Weights of a small mixture-of-experts language model, trained from scratch on English Wikipedia.
Experts: 24 experts in each of 9 layers, 288 SwiGLU neurons an expert, a sigmoid router.
Training: a variant of Adam for the experts, 271M tokens.
Below are experts of layer 4 (counted from 0) of a mixture-of-experts language model. Rows are named router (the router's row for the expert), gate (a neuron's input weights, with its number), up (a neuron's input weights, with its number) and show model dimensions 0-159. Each number is 128 + 32 x the weight over its row's rms, rounded and kept within 0 to 255. Numbers have three digits each.
Before each expert's rows: "comes after" lists some tokens at least twice as common just before its tokens as in all text. This comes from a sample of Wikipedia text that the model never trained on. Tokens count by the router's weight.

# expert 16
comes after: " |", "|", ";", "===", " League", "=="
router:150153138115089125124093107112111112128081117142085126137184089113151119085061113185146093120107064124089120082167135151103128170114182099106111135224051099074124133065160177135108093152090165114060122107154124114107074103159139107185143165138143176076131139143141109168078134067147152075144147176094092148166133173142122141141205126121119113079075174164148113105147138098197129134155194162123141173118184136110152130113142147120154112152141118093132111093094166138137141120155116
gate2:098121205119154153149099159129098153166130153108132108148153186155127107120160114150106100087195121126143151169200122116158124175103125215164126115174153140133241201152138155078114072135104087082134119075175121098150121113121111148125198134052106134121126156094155165092118133152107151111148157100078166116122130110124130155099152144160078116168154163112153152164094148138165072152154184114160122121133147052141150126128122093140129168174132147092155150138063098119099122139115076
up2:122095040089170131111123113153184158171101094162137137179123161116152139075178132135075127164163195137107098097090099089192124085119177123131131114126120180097131098128125118133153128177125109159109154194123097114096143102100135164130143135183097149136146163135234106121171132140090137138116104150133099168144165097108149104119188170121128132141073094169154146091095140153029114105141132100164165137073129159120134138149105160176164182123112056110135162137204130133136143126136164

# expert 8
comes after: " |", ",", ")", " it", " which", " =="
router:148093135080105140088100145093092140124104129128054108127175128095159086068108112170150087106121097130099090089139151107079098181117180090102135129203073055086111132068169152144105097147097173111066109113173089090088073092138136097173111124152133162088149132132129100190057151102128140089174159178119096134125182179170159184160165143136139113121103158149136098100104125174167145083167166141137132155103162139095156165119139143126130129123155091113119093116086163164114135130186108
gate2:149129120097127143141099241093144097182131097153134111160115145139149151109152096122115117191139109083107090071149112139170117184148127113083154131168102134126149198121131148153108080131118175064147128146182115124102156116157192100213069117175161136145076159098133145124115164105160141154152118136082106147209188131152160139131112067138135155127104175088133063090118092144147105104096124128127083077092183119076154177168120191101124112141099162148109151141087140138144151130108145
up2:134104214122135142140068143167091206076058153174107143119150199138116047139171132101098128148100177079124155160120118099039167123122169172138145098120167172113130108091148103129196109140111113120133092103106166119130097109102182158096126105059096105122104099109125155134134185081140089116149082135086169130106127151157149154084167134068090150104131086098167119119140091122125170124049132182096121172116098125114126146123134140155150173142112092146132152113083107126154152109134075

# expert 14
comes after: " the", " of", " a", " and", " in", " The"
router:138068119097109115102113151096082139112105123089095091124167123112178120082123108170165098105113118138091080084176104123077133149114159075087131093203084094081106129087177136163108074113078180132072127120169090089091063105088159098194089079127116153113122150142147113150072133116099135105177152147145100153144127161151176193133148122164158115128075128134141091097123102190145151087175149161129153142066196132084137175100135163133130099122121076115078108138095144152142148144175114
gate2:138104155143098146072155113144106142117092131115133107153133080171133150114129147107095118073161149063116115127167145053136102143131109140153139123157110078152100116142120108126122107095085129125110114073117137146126109145153123134115191117070162125171151187116078126126130146170086091151148149174146120054130081174103042127163129050076194145095175070127091092113095133100131129114113188150120223104195090133143126150121080158105078174088107167120114078158150092175143122134097092
up2:113185156168167179079106120178121106149121118113114132160176133124120104151085137094170074107145124102148098178178082147066095112096161158176126112124164126161131081117103104151135180126123202072134124098124167169165173127125120154106160109113096143128130108087093081127167197077138132108139158108160130097150067096074116137110140175059111151102118137153131041097143101087141125149120177182114159116116103110179137132123164083144142115223097100140122103126140118128070076139077158

# expert 6
comes after: "1", " the", " is", " a", "==", " are"
router:176069128087097122109120108102054126130113133089073144101170108090154102072111100180154086095133096127065062092142175116091116186114170100081145141178057104083137118061181143131129103109097179115048120144145090056072100107106148074152118119138151143071142131145149095175063107104143133132171133141124091138131164160192151167122149135146120132141107168129136111137149114151152134108188145130128129103110163172054126166107146115128149104118154071108120097133125170163125130130161102
gate2:135139103122143183123149132118132143128112152153135116111164116097093124119142103127096172139137065036086147152101078081119144139093117155158211176101077100111108156121147138084108143118146139161126146127128127070105102122157129047111134108181123144086155090185149123137164093113157093130161160181105071177102144157148132153124168103156076104077167102179094156180141132135144113178130138153106081110106120182151100158120175140183117133079140096044117162213154074144145159153119169
up2:093082109101101084126102119144158106089106127038070149114081124166115157177115132115077146093133166130188130117178154153122132110128113125095129041117108190178123121186103099132168077112085141077155111130130113158129085134124155165093161122136188131133086118114076129088128101204093100110116108071106124131114116135124109112121092188080147098149122152071129128103117076124095102068079153158170192099109143096166165153165126141087135124151140156200099072121076135098143086125123131

# expert 22
comes after: ".", "\n", ").", "==", "\".", ".\""
router:118105152111120136078082156100080155169136133162053132120151156098131096084108104119165076121083140101121122101132187120120116186126163110107109149169084089105106126092214098159076076119069182105061107131170103071107078101131153085159106129173127168068166179115145143153085115112147162101170131212159109131125158174154191151190147097127121085098083137140123122129109101171130143081153186144121138156121138161102131155093170168161150114152128115093124113136101144121145148145186109
gate2:169134146114124112091157102150145131134068133061164223116132154117133136103086138077127113187072179216169128123072155145101095123134147120076174104119146130042026136068099119143145124099095111141100136090155100138140102144101115110144117189101118096000138144091140136114132155107140180117128125112138164108122091166098170108155110169119131178149108133143154158110150106109166173039128160145142127157124096075133120123143126152122117158133127104117141125119140129099128108085122136
up2:162096140142113131142161126135128128106109169125133077110110138116113094104154150154137187129199104089087097168115148103144151145131116156104156143145111173080108157161088081082112145137133081194147051146134115041145083130155199119168084101101118100122091122200092047182112097140139054198141111121138078141120128065157108150122105108136115071075131192105136112134147101152082093177150106130139166124129140114148119088149150115133135098128124089131171156105189091142079104099084099

# expert 15
comes after: " the", " of", " a", " and", " to", " for"
router:178117146084103139077158101114090182150130154139076103136136149124128126050097110159144102136115091139076076076108176077055134158124146082098131149181109089063092128068156176151136130141093189157069136069156104127107092068117116121144126105115095164096148113172140110188083160096123147100186124150113135131128161185145159160178161140132148096120104143165141102109087113155189150062151126152136143157122146108129140178135117131144140093123130092119134066110100138199113095130196105
gate2:077128054131198097124106151123137130176137103142151184164144171139138097113201065073101127116095136213106141121125115164135124147131135147068154130156188116093082194136134106111139154146128163157141135197121150113142135138110126147165101145166117126185162120103114148130136148152113130141172196085179148114163151131107124103148213207154158133196141151104092115104150128165102098192148119087176106156142084175077109160161166101153157179136139155157128146142174148092118107125159118
up2:112116172090085200192136127129093095127161140077098141127138095127077152156105134126165086133116105118109174179103069052092102123083114176108128058125128127168111141092114126153093157105121151159139127115178139158152099121085110179129079146127138101144136123175102095139119148116137087157086098072120162199144196083107095112148089108130194183122117168117160090105151163114108161129064107181039163092138119134169126113140154183133109091166124126139114125141149133182101107159069115

# expert 12
comes after: " \"", "\"", "-", " —;", ":", " ("
router:177084123100083142098082124106115135113100114128094114129196130108140077059113103146129113099141133129096074081177111095097089196178185116105116120196079087120120149107134138150144092144074124128075123102187067114110055091107179115163104102144148169079110143171140108180095159121119159133151100175129130148154160174160181173157172151172127108075115124155151105085113141158168142088168140122121172172073177139129175170128153171129147130134151109091111121101104171137087120109150081
gate2:116151114117139144137134051175140108166184157034171123127103094091105099105129169179128145146142112150087137157119112113137115157158164103110142155154152154092143103130197136093111139185089103126086035140118126153154110118079141084129066154111119153133102156166173068123128078141191085136123146155148133119081132126129191148143115122159129148107101179129093150134156129124104170090210113057103136136137142124110132184129149165114115122072115098073146139093068135114071046126090120
up2:068179136118097152154122157133106150135164152142137187081147163124077120112107151137123118138129117185150155137133166111175224140156170127090102165117106144119133112127174122113124127176170117151117042098114128114134128139046139089094143223137124185089116168102187092099139103123160164171119167149116128133113082154119157137178143075189067099099079129180139142168132107109111134153165102062104140156062124135151108149123185130150136121139156140101122140123151068191150128108106070

# expert 7
comes after: " ", "–", "1", "2", "9", "3"
router:144100142086116138094118127092081145117108123121054121112169139098161083063101111164158092094119104133098081080152146106079105190120174095108131119185081066082106138058169145152122101144078179119062113109169089090078087091135143109166112136146122175080144128147130104195048153100120124097178145158118107128131180190167169184168165138133139119127107158151141083097102134178163137091162160139130145158089169143089158175118135137124137130125138088120116082130097147164104122125177114
gate2:195074141088163166092138088078105151102086154112136123119100098101125087125115127134123099122123034100066170126117150020169165131136167073153130104145116143137111109171141135131089114148127142103118152131156072111098114090086152132143123156091105115159112173080119120105107074198175122142095133111091080130104201183129112156214123116157194081189119146098095149136165147118171120109166062148129117152098129125117112148130136153120130113145148110075104120168134133090154095115095183
up2:157094112067185090104169121100087110063127138158086127123140149072151095121109129135073111081097122171119155131097152127189210124176187148135146167111152154078074149137107077090117129125171134136142115117138064153125094143161147119127103162094155131122147151115145151113190140125135111137072140126148143109191105199125118120117120115161105120166196081096145154112187119142135157118157139161101181084078166122137177136183119093199110090083208076143118090127165147126141087152121122

# expert 10
comes after: "0", "4", "5", "3", "6", "7"
router:151097160115125134083105114107104141116088095118047132133199128078142069096076088169155064106130115122109091097130139097110101172136167091116127140190063060091113138045170130135097114131107202139052126122149076102103075131119135131160111114132140160080151134117122111203077134096123159115155153184134087147110188170158163143148119174112160136090106154161137110117120142126153153095152189119103130177101154150128145152120141173094098125107146097087092106112071145141126159140188131
gate2:122103154132140173133119087048139136087136127166099168121150064051094118095089114120169129127109082102161127140104153151091160089061102092135139097152126113151116115134117057129090172140174140142094075168117099123102119123085131112188111103209142098164091134133110151139113110102142095090152147158192126143096100131116149141153161130120158130111147121156115100145072167151063139035193155151124112070181144170154109154049126097106049126147141093138134066120121125128166130131134096
up2:171118094143120095119154172178133131152135084158120112096180195155143140171116162175139143122152113122099113132164076105153102086204163179115072159111121160130111127121132188151168094073133125161154156065156182165120163130163123179077161184135124128094158085144193117173116158160084135118150090146104127121156127127167140100118122088129090137111112158168141148130108149146165145170108112091116137147056138124115151106119101192179214154108141104045148167160078113168079121113165134

# expert 9
comes after: " the", "1", "2", "'", " in", " September"
router:156105133077089144095125121088074152126089149110069102104172118091135126067114112192148067116136090135094086104155140107068091161132170104083130151199068069089128106057164139149109118141073175146062104099182091109102078080129120103172118108138123159078156113150129108166084151102129153113175158169126083131129167185178138171151152129136133111129100145121156090109116127187162137098182161127140135136128172126092145173120143115150154130124143078144103087122111160178083119134182089
gate2:123129125135120112124091125176134159114077133095080118064092141100110134122120167129069091124138105135109122117082190084050101111038102091128170116127123113086076145106102140164124120233129136161131085096159103139135163126156134138140180136138089154126128176156108104137135122124135150072155203109115108133131149147110130115172114112134183146145106108094139099160159087150108088077181125137186140185159153156108113179185143108119089130154070165122102156128155158125020098079137106
up2:142066137145091147130127127155123159163133106114093089115119079108142127112102116103115123090136167151173107113138140109162098110163165114101106114119108136134138148143130110135116131123093133168131092081197124147100088159132140146086150068092125153108089128168112211155102189080067181031159134084147126118108113142086116122140148134115134221177196138131114184117123131102138167123102110171108153203149108106097153098124109124148168178103101148122114140077092163117046110131148239

# expert 4
comes after: " |", " ", ".", "|", "2", " ("
router:134113131085108138089099143077092142117118110120037113134170128120176087094095097171146089081112098123107109089149165101089086195121201107102142108198066046098094142077182147125100100142081172112071094122171106104114069102139128099162106131167136152100142151121124097189070143091121117086177153185113097141134177153154161184169162132140128112132110175160135118102098126174176145120167168143123134147118176150081161148103151121140133153123144111110126108134097173135091145135178141
gate2:113149087154140191155140133123097145103124137145056141133131122143143121093071077117111115128082147131129148119137078097079138113159240096068162161154147143082123182146160087134102120117136113114095131084106123108161133130139126140094150189117095103128126166160175069109104194118152141158142150173123106162104070113137162181123202091175101156146105106134156096154070192146146126147110086063184071131141108106127097155129078052182132145115125126136144123093090140158136179140106169
up2:075135104160180165131107135175074184115113150203114123148141188132104128104186116115083142104088114156128127121164070118093143126105173088172139088183206101098129132159160173155129080110108142077131125110145182151101113122152128129116159123109125127123134163148040129136134121132119038034123177105117118131083035130114128121149148114122097094177129081112148102172192135122095130102150170145085152127108158131088151158164109075123140096123138090082136132138129143115072172107143139

# expert 23
comes after: "9", "8", "°", "″", "-", "7"
router:171121137080106115114146132108118107102140120129070093162168129092125104077140128141130061150125081172118110083172118100084143176131140069093137109212121088091154099072149171167120123120112156111040115142133106083084061089110122102149138092115112140095160154161121124189101152119111138072163169169137068139127151168146154162136112162168145130111096122115124088093132116153168155112166168143094125126093189126091144153122096130100128103104140069086095057134115180173067138139186069
gate2:073093048131158101141150105153154093130130127085115155132116098116094175097126136144156174164118078161128073181138172121115118149133079144080149167146098111056162104094161120129084136094157163141138132189113161060112128110151104144176120124129090136143182047123116084136080144130110124184114221111105079156165103133119106143096096090158122120111075126135169096150139107130107144191095127149140136128163164132124163103126137181134086111111089098151055119134116112207077091109169079
up2:129145142123172063091184170137141154081169149125104131140132149103158085149114118169186142110104073111124126114197136069164160087118158167101113093132131110079207159164141168117153183102111099117126155088123150141139170090071121138127145138152153156178171172162086120139130161116125116112090108192062151140122109165095120132144153137183096160124152148144118175124113121174066205192130127166079103144187083085183097158112128184102108069131092170128126130135136139127116153128121182